Experts of a small language model: vocabulary 8192, a variant of SOAP for the experts.
Below are experts of layer 2 (counted from 0) of a mixture-of-experts language model. Rows are named router (the router's row for the expert), up (a neuron's input weights, with its number) and show model dimensions 576-607. Each number is 50 + 12 x the weight over its row's rms, rounded and kept within 0 to 99.
Before each expert's rows: "gets" lists some tokens that make up at least twice as much of what it gets as of all text. This comes from a sample of Wikipedia text that the model never trained on. Tokens count by the router's weight.

# expert 43
gets: "'", "′", "’", " also", " did", " ="
router:44 47 70 50 61 57 64 82 51 59 63 48 36 44 47 51 45 52 36 43 47 45 46 73 27 51 62 55 27 54 43 62
up0:68 64 54 37 61 75 45 55 46 34 37 51 58 35 67 49 47 46 89 36 45 65 52 59 34 37 51 60 58 64 52 64
up1:54 51 57 39 53 61 62 52 66 62 29 66 48 58 33 41 66 46 39 40 49 43 56 71 55 53 67 31 58 55 38 68
up2:49 59 51 45 59 74 67 47 61 38 49 85 52 56 43 49 55 54 61 66 27 50 22 58 67 44 49 55 35 78 30 80

# expert 56
gets: "-", "–", "|", "0", "1", "3"
router:29 32 45 44 58 56 66 68 53 56 61 43 61 54 66 61 30 49 29 39 69 51 51 77 38 44 38 57 59 48 42 50
up0:50 44 63 36 55 68 50 76 56 61 43 71 44 42 43 60 39 26 45 60 40 47 52 69 44 58 32 46 71 43 28 59
up1:40 44 36 55 19 44 67 62 46 62 48 62 52 61 62 35 38 46 55 34 32 43 58 42 33 57 43 54 64 41 57 35
up2:36 49 24 37 55 34 39 68 69 49 40 42 38 51 56 59 53 43 50 43 51 40 52 52 39 32 55 48 51 72 45 40

# expert 0
gets: " of", " in", " to", " as", " for", " on"
router:52 41 60 22 60 37 55 61 57 44 39 59 51 37 40 45 41 39 61 40 54 56 49 51 40 78 30 64 71 48 58 51
up0:56 36 38 47 50 46 50 42 39 41 46 29 45 23 69 38 56 59 40 39 62 56 62 31 50 43 50 58 57 65 48 32
up1:37 59 48 56 56 30 32 48 60 48 57 67 46 44 64 30 54 70 74 50 49 48 32 42 30 42 41 51 46 72 70 47
up2:37 57 69 44 51 60 53 59 57 41 51 48 54 56 48 45 44 34 40 30 30 58 63 64 45 76 46 69 34 33 62 59

# expert 24
gets: "e", "y", "t", "n", "er", "o"
router:42 44 64 35 72 23 69 48 54 63 48 47 52 38 50 69 48 55 36 50 53 46 20 75 44 55 56 51 54 48 60 49
up0:47 46 65 43 45 58 57 54 33 45 40 30 46 76 60 44 44 43 58 37 68 35 45 60 62 58 59 48 57 45 71 38
up1:53 43 46 77 55 42 38 55 54 48 54 75 68 46 54 47 50 62 60 60 57 58 56 39 49 68 46 36 61 59 60 61
up2:25 56 74 42 41 48 72 35 44 65 30 67 32 45 65 59 52 63 43 59 65 30 36 56 54 41 55 51 64 41 44 37

# expert 25
gets: " was", " and", " is", " to", " as", " were"
router:38 31 54 36 60 55 84 57 58 65 37 67 36 55 32 78 45 35 42 58 64 33 37 68 37 54 49 64 40 55 61 77
up0:57 67 37 63 45 44 51 59 60 38 44 40 42 55 46 37 64 49 63 68 31 39 46 31 59 66 26 60 56 49 38 56
up1:47 49 39 67 52 35 33 51 41 48 43 38 51 44 65 43 42 41 46 42 74 59 65 45 61 65 65 53 53 51 66 66
up2:34 30 26 35 50 58 34 33 35 73 47 59 46 45 53 52 38 59 56 55 31 61 43 57 50 42 36 68 49 57 69 68

# expert 62
gets: " \"", " un", " he", "{", " (", "–"
router:42 51 63 55 36 47 65 66 52 36 38 60 49 80 42 76 55 59 68 58 47 61 42 45 34 34 51 50 74 44 56 59
up0:30 55 61 42 60 50 56 56 67 58 56 63 31 61 38 38 41 55 45 62 67 37 50 71 34 36 36 42 51 46 58 65
up1:29 46 77 38 63 51 62 55 43 68 51 53 67 38 35 47 58 57 36 42 53 39 38 67 52 58 37 40 70 60 56 69
up2:13 57 45 31 30 41 36 51 55 44 26 58 32 46 72 40 52 54 64 65 49 36 64 42 47 39 48 54 41 28 55 39

# expert 40
gets: "s", "ing", "a", "e", "i", "es"
router:32 39 53 44 55 55 46 57 44 46 37 50 41 65 58 63 33 46 43 62 50 54 56 59 49 56 58 48 70 58 46 43
up0:59 43 69 51 53 50 39 72 41 36 43 51 58 51 38 53 56 36 42 78 48 56 44 52 31 63 45 61 23 51 57 46
up1:55 46 60 64 48 49 42 54 33 53 50 53 42 39 32 62 55 52 58 50 26 64 59 41 36 78 42 54 40 38 37 60
up2:46 43 63 45 24 53 45 45 47 15 59 23 26 41 62 58 56 57 41 49 55 62 62 47 41 36 62 60 47 41 65 34

# expert 7
gets: "ly", "er", "y", "r", "es", "s"
router:42 47 60 38 62 28 52 53 57 46 48 41 55 57 46 68 28 41 58 41 54 47 48 54 47 47 74 44 53 51 65 53
up0:59 50 48 68 50 48 50 30 51 35 49 48 47 52 42 67 54 23 47 76 61 51 59 62 31 46 48 57 54 76 49 58
up1:39 51 46 66 38 56 54 74 53 57 40 37 63 45 53 39 52 48 62 55 40 56 60 46 60 60 39 50 53 74 49 54
up2:51 77 43 47 57 59 53 36 64 48 51 46 60 64 51 45 49 49 46 46 52 54 48 40 40 38 55 32 59 34 56 73

# expert 37
gets: " his", " her", " Her", " Bi", " bi", " Ed"
router:42 57 55 37 41 47 49 48 31 48 31 63 31 43 35 45 54 63 46 60 65 47 35 44 44 52 39 43 56 27 55 29
up0:71 45 33 52 66 61 71 57 42 53 44 32 32 78 72 58 46 66 47 81 35 62 34 79 38 36 51 13 43 49 59 73
up1:59 49 42 48 47 52 47 51 60 43 44 36 69 41 41 67 63 55 57 56 52 49 40 64 60 65 43 59 53 53 27 59
up2:51 46 41 46 35 59 54 76 46 41 54 66 53 56 59 51 54 60 62 75 48 64 41 68 42 45 50 68 46 41 43 52

# expert 47
gets: " the", " a", " his", " an", " A", " her"
router:45 36 71 45 56 38 48 74 43 55 45 65 49 54 49 57 54 59 38 65 61 42 46 52 43 37 25 27 47 51 76 51
up0:34 49 51 70 55 54 68 41 51 68 59 56 57 65 63 52 38 47 49 58 64 64 55 29 60 62 55 63 70 51 59 50
up1:60 39 58 45 47 34 48 34 65 69 59 59 41 43 44 39 54 75 69 56 75 29 24 68 59 53 56 47 26 53 52 49
up2:62 57 31 77 52 28 69 63 47 73 34 46 40 58 56 34 26 48 59 38 57 46 63 52 49 42 47 30 42 62 51 55

# expert 53
gets: "-", "=", "|", " (", "–", " \""
router:48 49 56 42 49 49 59 48 58 45 45 59 47 64 53 44 65 49 46 44 61 55 47 57 49 18 41 42 61 47 37 52
up0:60 39 37 55 62 37 48 41 47 38 41 19 42 58 30 65 61 31 59 43 63 50 48 33 51 55 72 45 56 54 42 47
up1:39 60 53 45 66 50 66 44 50 42 76 59 56 42 61 41 55 65 50 61 48 51 31 32 48 40 43 48 37 38 48 29
up2:38 57 52 58 59 30 66 52 46 59 68 38 73 32 54 52 42 41 45 51 45 52 43 53 47 74 38 47 54 64 33 54

# expert 13
gets: "\n\n", ".", "\n", " res", " ass", " Res"
router:42 45 55 37 54 31 34 71 52 51 54 37 38 59 38 40 48 77 59 57 48 22 28 44 47 40 50 43 44 48 44 49
up0:40 62 49 42 64 42 43 41 61 61 36 54 44 66 41 46 63 62 56 57 56 24 75 48 51 46 35 62 49 47 56 38
up1:52 53 68 48 50 69 45 46 39 42 71 57 55 49 35 43 45 50 34 58 38 72 58 52 33 72 48 63 66 44 50 52
up2:34 60 30 68 67 44 34 33 40 67 60 57 64 46 56 37 52 66 42 24 63 39 61 31 37 41 61 45 41 63 59 51

# expert 15
gets: "s", ".", "\"", "'", "}", " States"
router:55 55 52 39 65 42 64 62 37 50 51 34 44 43 57 66 53 60 18 51 65 40 50 71 48 37 55 62 50 31 61 36
up0:54 56 22 46 51 35 58 60 62 31 44 60 48 51 52 43 57 24 27 57 63 46 36 60 38 72 66 35 60 32 79 21
up1:66 53 53 53 47 55 49 31 43 33 77 59 56 39 45 55 38 49 66 51 66 58 54 60 53 37 38 42 70 43 53 40
up2:45 44 67 48 36 41 41 37 61 48 73 71 45 38 35 23 50 49 40 50 41 48 49 49 41 46 32 31 45 56 46 67

# expert 54
gets: ",", " (", " in", " However", " at", " but"
router:48 22 72 29 59 47 49 39 57 61 49 60 58 64 43 75 48 63 41 43 41 54 58 57 63 62 31 43 75 62 46 56
up0:31 50 66 42 62 27 49 64 31 42 52 59 61 37 56 77 54 40 44 34 79 53 64 49 57 46 46 25 66 30 49 63
up1:49 42 49 50 45 50 45 42 49 46 57 47 55 48 39 66 31 54 38 58 51 40 50 49 71 51 34 39 48 45 39 38
up2:62 27 45 54 65 65 58 66 61 57 52 57 31 52 56 43 43 42 69 59 48 47 37 52 53 47 36 41 44 57 36 64

# expert 6
gets: " the", " in", " to", " a", " for", " on"
router:54 45 40 35 66 49 54 63 22 60 42 41 60 43 42 67 40 45 45 26 48 47 59 44 68 63 31 58 33 51 61 54
up0:48 44 50 60 67 48 40 73 55 29 35 42 14 43 40 69 47 37 50 45 78 80 00 38 70 45 57 61 63 33 54 61
up1:61 66 25 42 54 49 54 68 46 38 54 33 40 35 49 67 69 50 36 37 53 53 57 50 65 47 68 55 59 24 66 33
up2:41 37 61 50 47 54 39 68 57 44 60 58 54 62 53 56 37 49 68 59 39 55 36 55 49 41 39 56 69 38 52 70

# expert 11
gets: " the", " a", " The", " his", "The", " New"
router:38 49 66 51 60 34 65 64 25 72 25 55 24 49 35 55 38 56 50 64 47 32 59 66 47 75 54 42 63 43 52 59
up0:34 54 52 47 44 39 63 46 52 50 55 58 51 54 55 49 68 54 28 57 51 31 76 43 41 60 40 40 44 56 36 57
up1:59 41 59 64 76 74 51 72 48 46 58 52 30 65 43 53 47 54 56 64 48 49 73 46 41 57 43 39 64 41 55 51
up2:66 57 30 59 60 76 68 45 53 64 59 55 54 46 61 49 59 43 66 49 27 44 48 49 34 23 33 67 37 53 53 40

# expert 28
gets: "\n", "|", "  ", " 1", " 2", " 0"
router:35 21 54 58 65 60 60 54 55 70 52 56 58 72 56 64 45 55 44 53 52 38 32 64 32 53 42 63 49 40 62 60
up0:37 41 55 64 52 70 37 18 44 53 63 52 53 35 55 60 49 48 56 45 41 53 73 44 35 64 40 63 67 57 39 33
up1:43 54 49 59 45 23 40 57 61 48 58 49 63 62 50 51 39 40 40 77 23 65 46 48 34 47 55 49 69 66 53 48
up2:46 38 54 16 33 44 61 48 43 49 44 67 27 44 70 46 59 58 60 77 53 52 48 50 43 28 44 56 60 28 52 56

# expert 18
gets: ".", " \"", "/", " .", " Website", "_"
router:67 36 63 35 44 50 58 57 43 67 54 44 43 61 51 55 56 49 43 65 37 31 51 58 55 26 63 43 52 67 65 40
up0:29 24 68 63 52 46 35 41 58 63 40 55 54 43 67 54 49 52 55 46 68 54 43 65 65 59 55 52 37 39 51 41
up1:54 55 38 65 45 39 55 60 22 48 53 38 29 40 45 63 71 70 57 47 47 30 66 56 50 33 53 44 73 57 64 64
up2:51 82 31 40 63 29 72 60 48 52 58 41 60 53 27 40 41 61 34 50 89 38 53 53 49 53 57 51 54 28 54 41

# expert 52
gets: " of", ":", " to", " in", " and", " by"
router:53 35 72 36 67 50 74 50 39 52 47 83 46 51 38 66 43 44 64 56 62 61 50 38 49 57 35 67 60 61 43 49
up0:59 52 72 48 54 30 66 57 42 41 39 57 40 51 60 25 45 67 50 65 75 49 50 63 54 43 35 57 59 41 42 57
up1:45 49 69 23 42 43 49 58 55 53 61 69 45 61 51 54 56 44 30 73 37 40 55 43 54 54 34 53 77 31 65 64
up2:40 42 51 55 58 29 61 70 46 64 55 48 30 61 45 62 49 50 69 35 49 40 79 48 71 51 72 20 44 29 52 58

# expert 41
gets: " |", ";", " (", " \"", "\"", " di"
router:31 23 80 26 59 44 44 49 50 71 57 46 27 61 37 78 54 63 55 62 46 39 57 89 56 30 56 35 76 54 36 55
up0:46 42 64 26 62 52 42 66 38 59 46 47 33 37 30 67 43 54 58 57 47 37 47 55 45 40 34 31 79 65 44 56
up1:26 44 39 40 36 71 47 38 67 35 66 53 43 36 50 44 64 73 67 49 51 50 47 41 32 52 57 52 44 19 54 50
up2:35 29 44 55 69 81 50 59 71 42 64 38 43 56 36 20 50 37 50 47 37 41 53 53 50 49 27 57 43 25 73 55

# expert 61
gets: " the", " a", " The", " that", "The", " an"
router:38 48 54 44 76 46 54 77 56 54 51 55 42 59 48 70 44 54 56 64 46 37 38 47 47 41 45 46 53 40 37 55
up0:54 40 55 47 33 55 44 63 43 38 33 40 56 49 70 49 23 32 42 57 57 44 45 58 53 21 41 53 50 26 47 42
up1:76 73 57 43 50 70 38 47 43 47 64 59 65 52 62 41 41 54 59 45 61 46 60 63 50 52 45 39 32 54 65 52
up2:56 32 70 51 56 34 50 60 49 37 48 52 35 59 49 68 40 39 63 39 50 47 64 41 55 34 53 48 37 63 31 44